Weights of a small mixture-of-experts language model, trained from scratch on English Wikipedia.
Size: 14 layers, width 96.
Experts: 96 experts in each of 13 layers, 48 SwiGLU neurons an expert, 4 picks a token, a sigmoid router.
Training: a variant of SOAP for the experts, 228M tokens.
Below are experts of layer 3 (counted from 0) of a mixture-of-experts language model. Rows are named gate (a neuron's input weights, with its number), up (a neuron's input weights, with its number), down (a neuron's output weights, with its number) and show model dimensions 0-95. Each number is 500 + 50 x the weight over its row's rms, rounded and kept within 0 to 999. Numbers have three digits each.
Before each expert's rows: "mostly gets" lists some tokens that are sent to it at least half of the time. This comes from a sample of Wikipedia text that the model never trained on.

# expert 31
mostly gets: "ro", "ul", " al", " Ar", " Al", " ex"
gate0:479537494529523509530479415565545559564538467540466465477567611571569538410512492420419530494464500481482514470417427558569474496577522580556390422543518554447557472518499484521458461567557562493481519425487460478565484561489382451518477520476402471513441551420521507501440539457534562481
up0:446436488528442518544466533601543523474498520443528563561525506542511486520482521524588584445476587522422457471563543472544542462501577457455577490450402491515477471452424471530399481567507537478507454396499444437448572487574564560555488509527462474508544439446531372597532549536466449490
down0:536525439490490486485473536508468449544470393553469497596558513479512433491468491460540548502553441529593539502624576554537557459609562434481444472576387467529553471492443555473553537550513466506524501509497499441480491512447518517584462407489554516402482489478455469459601495413491544398

# expert 41
mostly gets: " B", "b", " b", "w", " mm", "sh"
gate0:495510449519501527454474473474472486507435385555511534486547445441443478407420415527438493459587473498558555515448576542469438442628513409469481531525597437491503593530479539481390494460503533400453551484488474462539495520541466473475490498556452445529545554486469513572511618499572480554
up0:549544585535478535457525500417520541545399484486458512545516410436482530422476457558454531554500405539479446542505544545507459508633516532495398511562528475445481452520548540514420492474493492451583485667521521496512394423467537419411506440511537541459494561520494464509517566489518468496
down0:415530411508525433410560545543417527499551468494404411515504540528437481516470502445469396508542493543511491482580611569486568485530508476485418578534487474514568457463500544451569504485470580448515567526502422559473459496514467505471502451564554533436426516436577494558403459472586459533

# expert 35
mostly gets: " Sh", " Mar", " Ar", " War", " Mc", " Am"
gate0:501530432493442453495586423469616500494622532505550412508479493556497416543472492466514496446521565441501474513424529389589559439533529450460552547480452536471400461494558488547528402419480568532523419550536471453458539540531506467429460495558440442403484525532489433535489502517541528476
up0:445593471483495451446484602499465572483484465385388456405552508471560510490586524433455522514480470518559439518446457385481463539445535536512489441485449546522445395501544521449565442491538531504471427479501490534488572481494503465471479476571442514570535450498515477534510558511650518585
down0:542508494580395567517442471507471432517491519439571501523483523512496490553520429514496508495483560411456578547578385511460468506472589532355539529471549465515546469451448546517425433530518468471516534456497442461509555559513490559534449587387506498483522586357517495475527567496485523453

# expert 62
mostly gets: "em", "ap", "up", "ib", "ud", "ind"
gate0:445502353515486546537471502427524537535454452569480523585544486514551402467513581538460472554393526498535596454478510486521494521518430452469552507402534547595453533590410472468483419506568476489410508474475483529535391487470493540501468492471470548525458452635493536481558550524506499497
up0:584440493369521492447480597528545580559453476516477470579464601482495503546500438489469523467442520528440457484580518482557532511549440518443477529519368439422541554482484403537472633470458525460510537568526482455520488509565518513467588523598491497467501505501539452483543481585548449454
down0:494635497462555445550512581482495531473462527464502440516382413468492532584506470467480573479537532495510422483521547501389474507475548454472441546414537573614595516480522510410497473523483562427534530575541464474510536495532549516472509493537536419412516411522435439450511582498486560510

# expert 59
mostly gets: "S", "D", "P", "R", "L", "B"
gate0:578456422464509496505460417477577519497503422497470470504427505568526593532452556539471577510489520475509553466547492418361541405557485548447520553502595474571491566583455524490568526556449531446583535429517595488520465422422484478506415586490535490445485457485501568465456532498511505510
up0:546545564393433429441518452454428527491444397447518443496461523531463540421471436478534504456553539451465541460485499503487423532491429416538577513497579605532539498470481557532486560558477485424478575469579480450547516564523567535594543426503487539506543599422459500549513471481447488573
down0:564542497516535532465417502400492517513452465524435513502455486570512535474583484526549483456459538452443533365483472581471473391498426505507563499452539496442444584436474522529495551524556435505545632456496464511517489479453569598539547466514644558515535506437529467482440470548429474481

# expert 23
mostly gets: "og", "aj", "af", "av", "ff", "ond"
gate0:520492564472458536504542415532516448520449433446562557468382531459501422605475420438435464451493539511488557413496525449553414556553516485534576450445508412536493502459496487593517533438426543434518488476548507586477511581476570581524481476469508454526520537496548482466542420590494548419
up0:470484501508536498492482443405381478509544533496425558500549454522403459493612448565467530450528476547472481505489601507428569507453410504631492513529465621493468493571469542534517453461397446532614504403458551523525443485512474515499523591514525544510569486509487455499519506540538545557
down0:526481455473577518540538535479506503528530542540573546452409503498499599417510527583536540524594472435407390514527495513462512472607547523540464459376623448425457495517501576437457476556511437553548485484508455540541526502478474488495421422514470447547503492406565417465537493504523456483

# expert 40
mostly gets: "ig", "g", "ang", "u", "un", "ong"
gate0:521489559494447443474505579580482506444518583497569492491502411483472472454515480467520622592474477491425543532515533515531591554488524515502426513506396462547601464540508491496581508465515523506526489465477458572548387438418449510399488502505457455453623434573430530465453577531461497499
up0:472493484516478443584502485462561423570433550474540492489556486483613457446400537529491415453414469427513421549485549512471471442489540582517579483459464477651494552554562505546470494465485439543498488539515553577443450560461476560575437524541491485530520540475493455517624535446491514432
down0:577511426521440578435476569525499461534536441574427442527454458410395507403506513443521485515609455521457472517568464492424491501495575548461574472584449562511442459543448510575441557584485433492463472461587462433537558531607458474541439476489465521546483549508565513486524492480512539483